Weights of a small mixture-of-experts language model, trained from scratch on English Wikipedia.
Experts: 32 experts in each of 10 layers, a sigmoid router.
Below are experts of layer 7 (counted from 0) of a mixture-of-experts language model. Rows are named router (the router's row for the expert), gate (a neuron's input weights, with its number), up (a neuron's input weights, with its number) and show model dimensions 0-191. Each number is 500 + 25 x the weight over its row's rms, rounded and kept within 0 to 999. Numbers have three digits each.
Before each expert's rows: "comes after" lists some tokens at least twice as common just before its tokens as in all text. This comes from a sample of Wikipedia text that the model never trained on. Tokens count by the router's weight.

# expert 2
comes after: " of", " and", " two", " with", " for", " number"
router:482512540473486510469513488499517449539527517477450525540530481426503513507480517479449454504505509510500477489518518541526461524504510515483557477475506476467509489543490477512497523496533500477542492518521496517507483514484489493543468483501501553480513525516492496467526436518518533490557495530483495536523498504535518448505518488482515530506475481507512486499523536480473530503481497512508490498516498489512524506443506516467503496485490484501557517514508483501490494465454513523510523457525459500488487475558468467473500505480528475508518454466493546515511508534533509516
gate0:524454518488512518458505502497488520523543514522495512541488481478522509493519490474513494551514487526496493525476519450496479507541491483522500448456504448463500502493490504492495460494537548516541465509530505575473482484455507513485531477511490489498464485478501494484545510509508514487544496536505470480456497520556469542509500530515525514475510526511462496447520532524471511529480477530514501458498477522533504521514551482517527495476507502498518498501455518484487483499488519511518523454486487492544487436488508438466506503504511499482523516494520509513492507462484552488
up0:474511488510486531478509472472500471529521533501502525523485468531524505508506479541521513523519503526478510535474504485509478487546477491480494447504484498491483505489515483474423463471515577546498490491517503531474520538467486526481513503511535511533489505522520475485533486529487521490530476514565478487483536509538469547519491519494473487479506511512467452467504520489489468488522496518473518480486482547498552495520534440493507495499538545538526492513481491528455492514521516473515521474530526496495472488461506461475488461520486522492481499514520514487450488447492503514
gate1:514524507482538519489498550463491469498509512484523514481511490493526487519497519492506476500505488452476476485530461497484517486523489511493505482444479542493519448540552503524466463527476504510502487502471475526430465531492497543480499519520538465450473472514518474493481508472470535529481505487497525487526507490528469462484525506466500521528462488507469461529529501525504466487520530515473501446449509462460538518502477460519466467503514550501495489519505489508509499517508499522514504516502487527518532528457532482531501536499444501462515485455519493507461504488483532480
up1:481489476476489486489540527468530529502505460456467502439549482459458490509510502509488493506493508457477535532533516500499471454481519495522495506454464479476492506544482496529482449510506466507508464499523524521546484480507502500509527548519467466496445528460543511453526472489511480555530447492490462494519503491526484465466516532490521522523463507528522461479493475515512473499526501483482511551518522487509501501525506542534496469495482502530510546511498502429502515512508492483503492487495524523491515505522526504518477544507498534525509514498500500475493478496525531532
gate2:498517496527502509486510521504443482526484510520521491504548513479497480516506479481476529472495453481512484487500502489534495493499510505499473485452517502475520493490511498484463489488570500515533497513530471494538480444502474488472476513520486512492498494474515436516555513546500494531529509517518451516484448534448468489484487556537538541512469502466546500542503556497501485519546504471507512519542499519507530477518500502513441496508434508513502516501549524490547485481531490485452503492511506488557538485481512519503502490507516477511503509528464503504495511498500510458
up2:520500494472509518498510490525450504494452461481506532496492525497496519467514490491500497460476516519489538466508481522514512542504531518499501486481495473494507515512499496497487499545474515541481540524479480495515527502471490515492482497557522507486498522537525463515515470485505457481519488512507450509483539479496489507467532530449490511520488510513565477507525507520443507455486535507501533478483480456511554485517524524523539490541525500493439501467492474499503471457538477500524498458512470517519569528563496533470535507485460494533487507504508527481477543487485484486
gate3:470502490473489526527496521484476446520533565489522510499545543432507518469499509449503479505484488498546510459496501482480493512486526517526511532490485551527503513506490461495498513479483518531526524495539546455480491530522470468528435485486508490490495530514496478499462504514510455447518537498509543488522527527491522507542502496520531513481498477501471515491521507520465479523517530485479512484517513498519509483459469507526485540446521525490471504455477476491489504542491523510482534459540474506494475479525495504512525517512483500515519473456494500506532551531539495494
up3:526520512514502494524520476503528570498482474500503506514443539564459501532473481535499502470531543520479509558517540450488527517499487530483496499492538458519471464488532523512462534533482507496531492496496502542508503463500518528513514512525512512504539476486484513482554511481456548499495489498520503546509482486557486512505504515479458504517538536491517511511460515509478492483473505468521512472500521528491535486509505493499510449523480499464481501498532454550521488485556490489528517510474519473466517472487496487514503486496527508551504496527471483508485460499466472510
gate4:502490526494541493466496516508474459489517518447505516499470553453533507526504541463508496511485523484540482501536510505467514481443483492519523511495514513506479492480520495472485523495547527525525486498491480452441512516492478507498534527540477499510527475482472468470508487484471576488538495485506514528517518523529510485500484482542518537515529474460496523501533533506520522546469500498535478502530476485510486479527487480513547471492506533507541483524511477476524512491439525503473501508508493475509453538559520492481473466526496504501508492516494532507452555496478514505
up4:490470524486491489480479510519500453508544519452522484492488538460525519493531533514490496528471529465528500528507490476513502507426499471501506507470523421494468510505487523505535501518545480490505481507523503483477484499470464481510523551506523519523473501518494477483512454482517551487493490502536540495529463546474498536494470462493515523476513493492512542501536513547552524525491486497496441496455438518488515527504520477472501508531475507501548533524485463481502503528459506493485518458539504491484502478529525503477515521531497517524519515511521510478477525501529511521

# expert 28
comes after: " to", " he", " was", " and", " He", " also"
router:515494495450496515484512491491515479555464510516494458504505488506510502532515500513491439508515491533537503517519506502551452466506503514492525512516477506509509496553544465489483501511532514470505461530486484488511526460461509475482461455550476511521446492515514516508539484483512538491531510530497502525520486490497501493508530524557468492459494469520486458499494490485491521561485537538499505466508468475489532530529472489519466501495485491494512537509508539533473573496495473489530479477517493552473518496532510464458473480523478533478502514518536517516491540507496475511
gate0:548476506488492492504522525533528509496496481519514492488546515542498491498470449474478504455506512498524486524502444523539488540535480499455447495462465478492486523506559542516475481482497502500488483479521494532459501482493477466520471477487516526544498557493511492502494500451503512529493503505521472531538458517506525503439488522491523484492432500482449546522503467475498499472479522489499514506501508494468526523556540499501483508513526503484508467485480504536456501471514493482523499477464509469508477513546518476490471490539532501491462492509539479470499502487494501540
up0:484539493477485528498490492496464460509491493481518490517511454507470473520495505502498493452485471472530470503481480515531510532478496499528457508476531493475518477507506456494511502450536511523497555510546476510496495479521467509484446491511509485451493501494462519528488510501454527527491505489479543481503459491493526515497487512496495519490493503518494486520443533484509502460483478487461426521517540511522474533523508520504508476448469506504533512530541467527556467539486523494512489486469524516517476482485487474477489537440479529488487517543534467535502469521458527484
gate1:452465512486503527452517453486498503507481459534483504450502481470530490474476483468521527482514506525492496485514498492504462495512494502514517448485499486474487500491512520487523487513514492495526474495513502470544434513488510487478461485492499501500507543523501522500454496530515537510473539511558499512546511445521513490527519473483480503520461457517482472508504483465455509498559497488498473488529518507502462498498454508498460519540476487494525547500457460508450511549495518485482435498525508510481497491513512481509506482476516546487478509454455529538520502473542506478
up1:504500563484485491496497516516512529489514542522497509475485496444488462496468476472474540468490493502541538491517505500482503573514501470522528543478520510535503516495507484504456474510486499486463494496515529482474579521496514532514526514511519420490484496460498474504523478512470468506487465527506444493445473466489505466553500512473476541474507531518485536487487478486535553523492508468539489525486534519481504527503501476513463493502509487508494464478479526527466503509514519490537521463476521498475502464525518513485493524500485489477542497460510491482476508495515519526
gate2:521518532521485508487523536464491513487467508490528490512522498478519493475484481484483540499565522525507542468476484545526508559514513505490530430482500513453456506480537509550485534495511556567473496531517492472513470510515510464501538530486499504533489516492496518501528519499525531533510504486492482502534496494511568483486512490498526481533482490448474503523500447517489503528478498554516487522501459470514491473512509536525503474511525487483491492493484545519505493473469482471510491489526498464532492517469479489488478524504504454490469488529480552513459515501496476538
up2:506502507502489503551477503487494512525520495545494473478472508513535521496458539542496510502509510498495452532539510492527537461490478521512470484511476493547496519490473472467466486517471499488518503493477459474479491509469512541514474463533478541505530507532467489557461475533481499483469462509553505450542477515486477542513499505528464474473442481493526516500490498523516530470444491522517479489461524468473503506458510460523536511506505481475523491488512495520523491492475502557555494516530501467497487480492489507499523501489507535508524470543491499443527503480491498468
gate3:511511471518502523516517510507514491511520491477535479497479471518488479470490528432516524487473512498503468511457534469509467513553480487533496492514490536505457485526507464518495498515470487435516534475467515497492490507495493488529446462519485505504503534496490452534519503505545524457486512510503472535469495534490502520437499510465484522442434529508514426534521511493513513500498477528549532523501502494515534498552485543464493527474522490515512537499518484494490545494516485475511495517522486498463490533486483490483480503484486519549531500496515492491457462508488472519
up3:449518484488474537559486482519489496482459482550546492494523499507459552506501498470475463470474504441477507510499518538541510500491466478483454480520519489503513525430465517517516497513516513527500488518448503480504472544515511494518506479519545493490549510500513511488516495495495482460493464541495479475520520525482510494535483525496472445469497510532492519483564501555531516487506505533533494539524488507473568488486497482526517493468497495520489498511525443486494471501491533473525501477513505522485481468509488506531512512518512487492517505510545451491527483485505517474
gate4:529464507534482478510535478499466468496485534515517500516504507535485470476497480532482527499485503489493516463499458489483534527524528498498512496508551545529541480501497540499502477556558514490533499455521506515523426533541502488473504462489503512433496520483501515488486543473488496491507524496545531518490498497473486451540480484520516497518488529503480508468462538524486538546534505499498524517471477488499489476466489529472497506518508500486512518498477495542514491478478495506495489478507486524485488532508485518526550487515454480482542516528463518466482488551516427509
up4:540480548492522518498493482503523514522475488441485516508530480491527472471477532500462503505465509500518461532498492501539512483498473476502512548528439478511518483528536498517518507459466475496471513537510490469498494489496506491493472498474498483542483523555541504495473444471516481510464507513485509462504465483524483542482524497471474483510482469507488477546536503509507467500483520459476530469504520498535502512523543533489518510468511501497518498464482536443465476511492530461502507535491481444480505485505498488522512506499491515522516474507513472552493475408469516509

# expert 11
comes after: " the", " a", " The", "'s", " his", "The"
router:501491535494488504523488464527504500563514506512475546471524514476490505516478508499483489499506488495502502494557534569490525505536511518530534499502504516468522499560485483510492504498516475472497500517492503502490492465524450464520487487542498510459491498482506484476510479501503508544513549540497497522512452502504517502495474512545497502481514491532536477503498504462438471473503497531463513502537494474471505589497499514466500491517453456480570504507507532502459519485486467512522484531505474520552520475523474486520496484549486453530528495530522523504503504499513472533
gate0:514520537518487473559496552495463519476455479457512479441495537527500567465503507491528466464489495526528482521477485495512467488530498519491562512503522483512460492489524512475484526492496503505501482501476524453508533526451486523535503492472503534452505549508509474476484509485478516506507512513516506466518464486533491546503482462484492540524551500523495464508461460510516493556495465512460504533518541488525502517551502497480507509475529530518498509457522518527479499495493509527527520492500551555491496529505541487481485508532505508495496491528511483508474520510487498511
up0:469505512519433523477468518452484488468496463509509495518479511485478487525486489515500513520499495479460490527487481548535529450493495470493524495487538483546500519504481495512458538524502490547502525521519467507516449508512508461490526503535499454536503422469466509486513478457486497456505494494513482491505502491503513492476488527481420492489488492516481505475485541458501461532512558504521491488497455532499505504502517451505512514463488471501475479528507493480511499530517492469442477499540512455488494518523500492505525502492497534532515473495510484507488538482551492544
gate1:510450528556487492489545531479533519472550515488522503489543453461493481494504520512455511488509480513513516490536512516474507509509505444487487482519493494534478493498527495514487527499524480492484485509507500514470520502491511464549459461505499497502479480499502458482502510506459494541508491507544500490498497494419469501550482474493485439511485491504491519529533526482526456458487480514536497486533531481468490471500469431488490469493520509477466486506507524482544531502477461485451475514514455482488489471488516475463516492496488472522540484515511469447477493462488498508
up1:474494507469541503450491499473502520469515492497516521467480541530524517517492511504490457467509495526473490517533519478493536521520503507460449506460530515518524527468488487472511487528444495496509481512471452558525493469459525522531551514516487441492525531541496493477475515505485469512518510511530480463499558505547521514477557497520550526497500488504526462485482518486499509540472558468502515505537468510494477504509531501549496504484481517484494551542504494543523483508489489499501488460508552490509515517457506500495506453462501510519485513518480491514475505498480493496
gate2:516481501500483485477492519465476503431477514493465469513525494524460493482460488486516483447495485537522499517494478491497479473472526501502502544479495477455451504523483511495528466511485541507519487494483506475468506451520507471449480516461456485506494478495492567500456514499481536481473519500504468469491525484498452470448510539511515484509521484458495509485497464540535491532520479513532478460507498473490520458500465522514488487474487466494509440457491471468452544511471492497478493520513467516481498509484502518523486488510484475466527482457550517497474499476468501516
up2:482469516517497489498506525496479540460489537514498494523470485485481482492508528498483483485525515528487523549505494523499529526519502480511537522524469514487468529474501509542518514500536537527512471517461473530496488453505507487539559506513501486566446457522491496486441487483528533515472520497460493500506452475488445451484524511493512454501493483486479494462466466520524565517496471496501527481475489491478513482518474479507461477464505480507533435473483532531457476503491484509532511533487493486487469490477523540536515496496492530478517471466505528516499529505498482484
gate3:498509484478425517519463559520514509522507482510536537500515506516471487496512534501511496485447507519540525502457488499508480494482505456479555510496526488487483506525523560459496496541519482461570521541531492489477518495526560504514492511471501469516520490494508459533509490510499511472505528503536517538522507525502513493514501583520507533473502510438498489528482529523489495491450481491501500523499525494498561519469476504521518526482492475482504479545495507516489539482485509529505512467511516518491495506497517495476492561510487441485495488502507487501470531481469480515
up3:494495508540436495490492552521496545480511494456458468501490478533514527524479515464515487477476505473499473526519490469490498513514488521519529487508483493533493480481542529508502542419487502480516471492519497493509448464525507540487503471497480509517497510468472548521536527478537484527488468492526477501465521536499527470496495502497511500498456491518474548554486500487510512508521494504470508487471501500452477509509458516471480506515499528527528496490502505490538460541490484495457518531471483523520504530516536517472470471518490467483454458493551507471477445535503493484
gate4:469502488465455465470521478475521474464524483500473482503449461494490504518479539518534485505504514487498499501517495485472527542517517532498544508506527559544508476486486461527463487528496536502565483510489444462503497510530502466531547488522499471512529488494472487488540502524485505524546519497530584507499507515457527505521544520535516510487518516508495494529487486525517471494523492470524518515509532461497507500531496542532474489487452501505473468487499526513487519501484540512512502503495510486520489488446487469480495493524500470514484536497513426460497493487512536511
up4:443467490475498481490521486513522507504517504487477503532487502494488468528496467491500450500484480494461490548503478511483499491460513474491503505496559551538502503496505456499458425502476511489479498501484495480459509535512523444517504463536527446510454506500500490452483494526492509484517488492520484498512491493446498547525501521517473515469531553509476508484494477519505473494525516500476522514496521474561478507553477484519500474496482544492482455524528490523467482486513497468485475459477515483521481496492481505471474513521467522519558490509472445445517511467509491509

# expert 25
comes after: " \"", " a", " the", " and", " The", "'s"
router:471496537495478505526516494509480466507481491425509479526530517423502512530438481463462487549434519524495475505521509500488500520498500523531561506498537488509523520509513498511486516497507511480531508531522527492507506453482501486505490433500456511487486512483468491504527461489547483492519536495471516482510530534553489456529514492515504536487520485449511485493466498469484514500473502502489495467513530488499501512513531476534499531459507522497525488481479494490479486494502487499542514503524493491516520500504505499490482469551529528535517483501560548519499541534471481536
gate0:458499498526490569499479505504517505487513487476503500587521558482530485489511524525477470510512522524485509552497474491505473532500514497494528494479487489426527520498553468479529492478503495454507460507517497499478493519468512516473474543491501481494461523513509468504502514526487484518475543517459532475513485519500483480541500485491467512522445443521472529508460517526536503531518546485437522494503521521512508507499483504535506524496514506464522462481503511533478527504482489503546473470471502527534531516470487545534498496504483494507481480516490499468469500490513473533
up0:517485519489467512537520497499530501510494506519476496513477464556489492476514516503527516539503540498509499501490469485443486474498505507463483534530463473470473489514470494512558534484497507440469465503522509488487490494492492522478492519491500519500472488514516529441490506473501508468518464520538499488496471488488527540513488453497462486513514505548522513522488510480523521501515487496488557495465491492467528480492484553524503514483540503463445525532529473523514492575535482488531498467517528500513455512459499458480495478474483486474489498526433482508490520492540461529
gate1:498524543510504501515494508497510521518497507457498479512469520512482460525480474504476473505442517473489464528455512492483561509501513481527516526474499546527465500491484508523494512506512499490512447501555511494502548449505476478493489485473462493481488488515478506415509470482516476487530492512494550505520499511500488534535477499478430473524509470519547480471457480510534530480511482515512533509546478545493464497529470509526475505491522524484469487468465518541485478489488480488505519494448510465511503520542498490481467493504508487433485503490517471509454505482492498512
up1:474530517525458533488502520479538513522437488488538514507500506494489501479535507541480477514515483532503517476537444509486541498466518524536497500490502460529501489532487557531468541506501447484472491532462503511455517510501471495495508466517475503460475469480491512489483513495529513535494529533551461503549499473491507518495459489519463486517536522489498485548522490478543511485520528519543506516527500521516512496468496522501511514457487492509504475461465455496499508467466531520537499529482489479482470472490474511491460509483526445473493538494515495472454514485475491465
gate2:499522494472479523523486479458499501515463485472462473522508446444512466527495516515513494492496520496491512495525507534547495519557497491467465492498551513523461469513481502547468483459505519509500507487520525483533454555479512506512511485496489471512501499515510467503460518516492492490485487505451520517481519481505490554516521459508499496467502527466517455514470491515514523482527494484525550513505544506514495465492519441476529464494489541475554501490497506500471525516521471534508498480517555488469518536553467520458502505480517517514483492521507497534474539496493443474
up2:476441457542518482466547510493529501501493531513462491505442482507491512532495481502460503516522538539498544505489489519511485503520468460519508453494537515531475532492457477482478509503514553506450453492491494473508494542516513485513531520519504526482485484488478521473511489429478546485487500523484476411507524528519499483507482500484505505521506449538497547524513486464509501518508532524477498452489514481485496491487496486495519515479488473501503528485526515515508489530494465524535494507517516476497466514492500517511511471486504482466507470474536558544510513540521494462
gate3:474521521444474509452505566486479493490485466461501450471479503511500471517495515484506480494505474496518470477520529450503512496478510497524483538481507473473460496484494491476487473483566491490549529506529500506534522485475477460528494480514499513506467483449519497477502503516492559444515514497474520544506471502506505484493502495497532502502506476487487483492487511509465547505503477537513559481510543558467489547530476473530510526500527459524538497494497494509484466497513502483519433510469491491490546537473507515448497495522519497493472472474535503479496496521507455503
up3:489506489549513479517513458532503472487474504518521509518506495550511525502484466493526500510517549521521527502468496512519504481493495501474500474475478509492534520527517475523530525532487451515468483496473552485497504494503468529511512496484505489501502475510512504502492510526510433545508463538520488457513532529471517537467506474533510507515473468502449533501507484483494482509467506497508460493509520469516475463480498505454519484469567534459488482507486549502531503481525538522446545458517552518493437482526501490496469491503467527500531475515483517477525470457460485515
gate4:529482479514486490527541508560505501538492460474518487513503481477510515497525471462479490496538499521497447514447499513508500491463511509474527499458527530513556473539497465468473514515475494545550501531496488544485499505475500491503519510508503485508491504488517508493498517487523499487457504486462471510462536480514547503502504484463469516543472490470526520525517496474460496521542516494495472481514478504508492526493461471545522501472453518482536480491516520478531501519455480497474444534464497528513467517494522490469501517522541559537497502545486535543492463506475467488
up4:521535504476520471458496527504476498490497497477487474495536460506513457509458563529511490488523501515543508503506498520477503519545516480522513492510491457509478501480503481528466488490475535473527482473524508497472503522517505475497521520516500538520543493506515483458480496483505492485512527551514480554497448515467511536483473533511507453481536495542494506512513509513511519486525460508508542517481531535537504454571545526507514500474536505540472512496473492499475561465513507501551549497495552498525504494477483524490496498500484458465502476474493445511519479512528503524

# expert 1
comes after: " is", " was", " as", " It", " it", " he"
router:514491519515498523478518502518453459460483521462476499502517448477502475476469527464499472513504491493470497495515495512523477482497523532519509471500480510465527493519535468496500509501530499455506510532496505463471485496479477482524460509496533526531486506496445501479530512501476516503530515498499509539503549525535560453509489557506442524472434466473520487487454491477499513529517500492500514548528470504447496522513543459477472434456492483499513503514487529463523517525507463473534504492497518504518552496481482489476526515525520489511520483516540493519490505537507521484
gate0:482506503552489541494482487539470492483531481504485546466554485505466509475508521505455539494459536511497496479502479467516499517509544471527507508476527482515505558476496486485488473519470474486534502491498460501477509482512477519496507457503554508471524545472485514550476464452512500481466509511462557503521524473500501500498489514491480511466447507522457466491478478508521495476479475525514521487531517489539512537515505499519486471518520501494452472525554469492497453508452487521483498504491483479476471490504481471539505502528516497538534468522521480499523478505501562470
up0:471517509512490515520520471516465505491511497492491573485485493541482513480474492477439495495478495529524484460509446477465516513477535500518537503526517495494494579493484516531503500511513479498534527524484494456475510511482453456488486475497530521525534524525518500539532531475485503463515516498488513510486491482522468481503508471523461516480518497491523502503483532565541492484480524485552508547497517466518525503506511506471510498491527507518473476525541519476456519488463514507496524507521505521511497442520526465522536550483471511486516466468489506515499534508488575506
gate1:512469525529435455518528477447478463503499521500525456477473537499491531523511494492487524491495524502457494547496501506517505514513508531497513504465497474508515516476465501477493514550504495467452474528502512488522495505527515512493483490499499475540474467478489500498550539448478516476502495491542489525532548487501483487528537460517523525520486496504472497512513519465500495518536492536527514503523496527505490455506470531455517549500442517517485519464517547560480538532523489463508539493479512517527517494496510519504493472475524486476529499527543480475467547531533486506
up1:513494488515496530490473511505502497480533494511512502473501500461514486540474479474531515497505488504561494497491490505526522450493484483479475493526485491498483484494465513498496514520498537541542513471517496520526541494559468489452503511522458481521476463459495477495501541533485522524465511480502484526513533508512486522503482535476481503535509582455510512477480502512505517524505496509493526505472474483516487488511458532509470474514463507479507498524495496490504495531465552553496546498541522458457414536526534469482474452521534484499462495461516513513508472493534512484
gate2:477500488499464466525532538473452477518513484498501520499538487521501458481507495533472501465491518507554491541509531476523489522500484470502483495486498465494495460484482516518514525517490516494551531508512472520519519485511518540480469526476520531509528502503497463501517464512514457484488466506453500484487523500531498463511457541527482483475427526541512472512506457502488511446517538485448509505524491556471432511539492471459507500490498534497495534471507509509580536487490498520545528498497477486507524490491491485468503481503471512520487511507506516494485513536469473498
up2:461473514523546491496519505480495508501484528517493475532501537489503533505509516469520529542503474483488519485507517494467459463477512528460496518434470522512519490480494488493477510515540464485469494495503507470494496537481460488507522514494498476488510527500495517509529517502495567496535565530538469548511499487485510507467494487529493475511511493486480504475497577521526484506482466512504498485487546500613492463433512522534476540531493484494481490521467478497478468521540471501495508479498543529493480524488528523525520488507476483504511501489507473492499514499515533472
gate3:544509512520507521494496527474521452502508481516521461526499491451535488465501498501495474475473541494547551498500500532501497491500431483465498530512503504481515472491539472492516516539495545498454528502518542477533484519549524502466470530515523518516453447526518493506529509483506500492508550497523469494494518486505460515487531502522482475507552476494458509518496460481530488486527484531507552483498484513498505505536507494467487476503485499471458514511499514526507513508468523490494499543477495465465521510480506484487495531547469497499488558482500448499493543488529450450
up3:493508463503511484472529458525462474483529498530549461483513512506537460533491496460473504480506519487501497492551500502508502473497543528476492516493518476500497470509504490470495509478562529480527489510433505469476490491492501513494509511499456511483474517505456511489536445520510521522488521518534573479547522473474467455489554520503505502489517502521494494524506494503531475452496507475519528505525482500528510505504530466505476472476494520479472460482505476502524488502491489518526460536511493474529509484511474476426510499483547538547559532524483518483511508501468519511
gate4:521502475463484481513488488542470547519520492465546535477491463480501515485431493497502494539477484483505532500481496465512512462481495495550493521497530575513486472549537505503502457519479539532481529522501490499529541474452476487525473473499507522489522515527526513510484506534487513493482538445482529482469485490527483525555534499519511486509483505540490508515497519502489478547523523512521550489477440457482534502522473497499534467478499485540510500515500497468491497510501530526530478492524492489514501470496524533465495487551475518464501489499504554494484500511531498517
up4:485500498488503429467499513508484470453510523496456504521453497499530538473506517506537528516507482487553492504500480521531471527468497489485510465479503489499531511463534500517545539501528513486529515512527500523516518519499482536495498484537456501486482510526512464456493488515527515469474466502483538489471479434517477480497470508522458474530494536467496500512534465504468543417545523494466535504497509501500484495491497530513501458497486472472508490478534458500495473547453534550479489475475500510515518467503500543466498488512533483515487455499508514512520512510505497515

# expert 30
comes after: " |", ";", " MPC", "1", " ·", ":"
router:468483523469502488518518532488541473472544494502481474481544533454525505479507483482460510500502532544517462509507535534522511491507516484543498540521519507486509475497512479503462503497484492444494483504535505456511538507476475506529477501478540499478482502535490492504532469486523503538553543519458485499507486504544506482492463476525476513459464521536493509539446525505494568525486529474486524449478504452475538499520538475479543538531487477514525512486465477525516526488512522504531482503510473475554531500541529507511484499518524485480489498511507509526493513527519493503
gate0:481485534505488529522526519485511478480537539492482485509468520493496534482533452488547466525531519463489545505571510477508498517515519497535523529556466517481533445531483516515497515510513487436491518481518499498527520472539457534515544509480526483465493485461505476518507498475495490472510524531456501484491529502491511505520489507498504473444484534444469527481510512493465492483505494479526514503483471477498518502500514510475499517496548499534491559521516513507517535500484497538515452468519481548524507473469518494559519517527499530464529488502497465523478512499517508518
up0:520477483480504475486492518515474474538503468519557491466492481537506515537464462514514478499496497505482484508523508478444479468511482486465495502486485499484523459501508472514520523515472507509500515462507510502538502528489527486510478458484462462519544539540538510499509503525485462506429497532491527535512530469500485466498472528518496513533489499523495513490517493474546510538533477505455515481500518505515488467482504543481516503540514541485467489506530543534496547495449462502539488484441452495447524494487498480503558485512500479508496537495545490478504516521465475506
gate1:489499505535509461498488444474514530478531493541450539518522467488493508520494499491501526513481533529523481515507491484480505519509504481535493486516539513510478482492522539506455455469478498432510481498506466463485534484505495452486450461469472518478533488468466531488457547466518503482521486507504525547460487522482475477509481527495493465501529499525509534529532520465472509480484528519483521500500497467479501464491538449473516486495520519451550489529505461486499493465480490525533501500464472444529528527527495524477481473512472478491470480481477487522491517493487475478
up1:470513479489508581498513557481515519509476490517539446491481547466516510483486543491443450525518487494477482481486499542522527486506534481542506523469479504485496522465465512530523538484514521490494513505522542528515451517499511510483542521532473528519457481484522480507495467509478479529480521484473499520545491495467512512488485483503525505514474521487480482445510497519500489501478497495533497525490487505487491522486493508480500534505438533522483449522475550478506500545558492492467519517498503507480518522483451490518470462490490466524537504482502537475518489472465509522
gate2:489481509463489486465502474511503477495435533536440516518483520506500512528532505472462533531489474525557446522510518456528505458545494464513488469500463510501507447478452507484493495499518505461481487509516472537492521521510498488521486498516533497465504503513503472524471533512463516482491513540522496533472486469496510478496494487472486507502491504492495470536499484511509496460490526509486532473500470516511430522493536508470521496514501482517481528560537509519524475476449457502520524450460496488509484532513500463490512513504470506500505476434518544528462500505479516489
up2:492510505496501478493519530516511545502474510512436477493496514444493490508506517465469530509480524522495471529532523524499531467502483456568491512478467476517503456492480493460504517509521478470488494503514528529527508483507534443500480471529504512480456523502531519510469501508492520472529498508517489489477486510505487471520465488470521524476500529465486526555510449501551510489473503542482516449515463481524489515474577492464540503505507521496463501490477494549495441481501545511518520464465492477472497506534496490474533556519489490475501485473522522523475491499494491501
gate3:457538454451476476497515534501475476487496502458539542495523518479515500496541551472484456473516473502513485488532481537534481518532514473478470473523519507497484489484518495480539491520486504474517527525464522468474467514528513513497491533484544520482475490488486449519476490497485478511512521473463507511514512538548498466495534543523506484535524490524534476498490504472544506467499515445521523487503527485497487516483505492456486541508448457478483543491530497519485498467484495473452463497510456488511500536527525516529522472544538472457525499496536501502531497501483495512
up3:531485505507474511502521522473546518492509524543471522479515510471502509544473483529490539502474496525493493500495501522546493454514464498505509510474485484508484519521451495502440538484449515523472542504532516509513468457480488500495480485507499478492564466513522531483489513498503561505490493517527472530508496514451512486464499480461493488449493487455487555470535488477475478511469479499542503526482444524489496466475496464477555504482515491494455508503462497467496521523497475505550520506478530499486487457510469505506479507484492513519468504529494481514516527477442542526
gate4:490496508538487518528491528467503526499492518528511541523515512504513443488475501499470501484493501478505502500458479501539488458506506474518491462507518542498492451496500481487493511503478506453486501473431493470468523467498563509526485472496510497505461501526534518524507481534548521492481450494476504494569502480525478517490527537513509517500486516533489476526471494558551512487512529465498522505468489532482548523530504451493487467472530484483488513513504497524490511537510512535440518555515496501552536478527520526501493488525486522477526504494534495542530491544523500515
up4:488504522482469463508471509529538513515504479483489552493456562533471528503526486520512518473443517506526530507507520469476525489489528485473494518473477511494533486482517511502493512512485468487482516491514509486495490521499450497500527496484454438521510478494511492534507544510507501513510522521527501509523482528450442492460488512499454506513531472517496507442486495475495497567483516546521463502485531498467487482457466512517480480522493441467485465497499516527510512509513462514460495524522500492526521455546533517519483515496493485523524520438476545529491466480491487512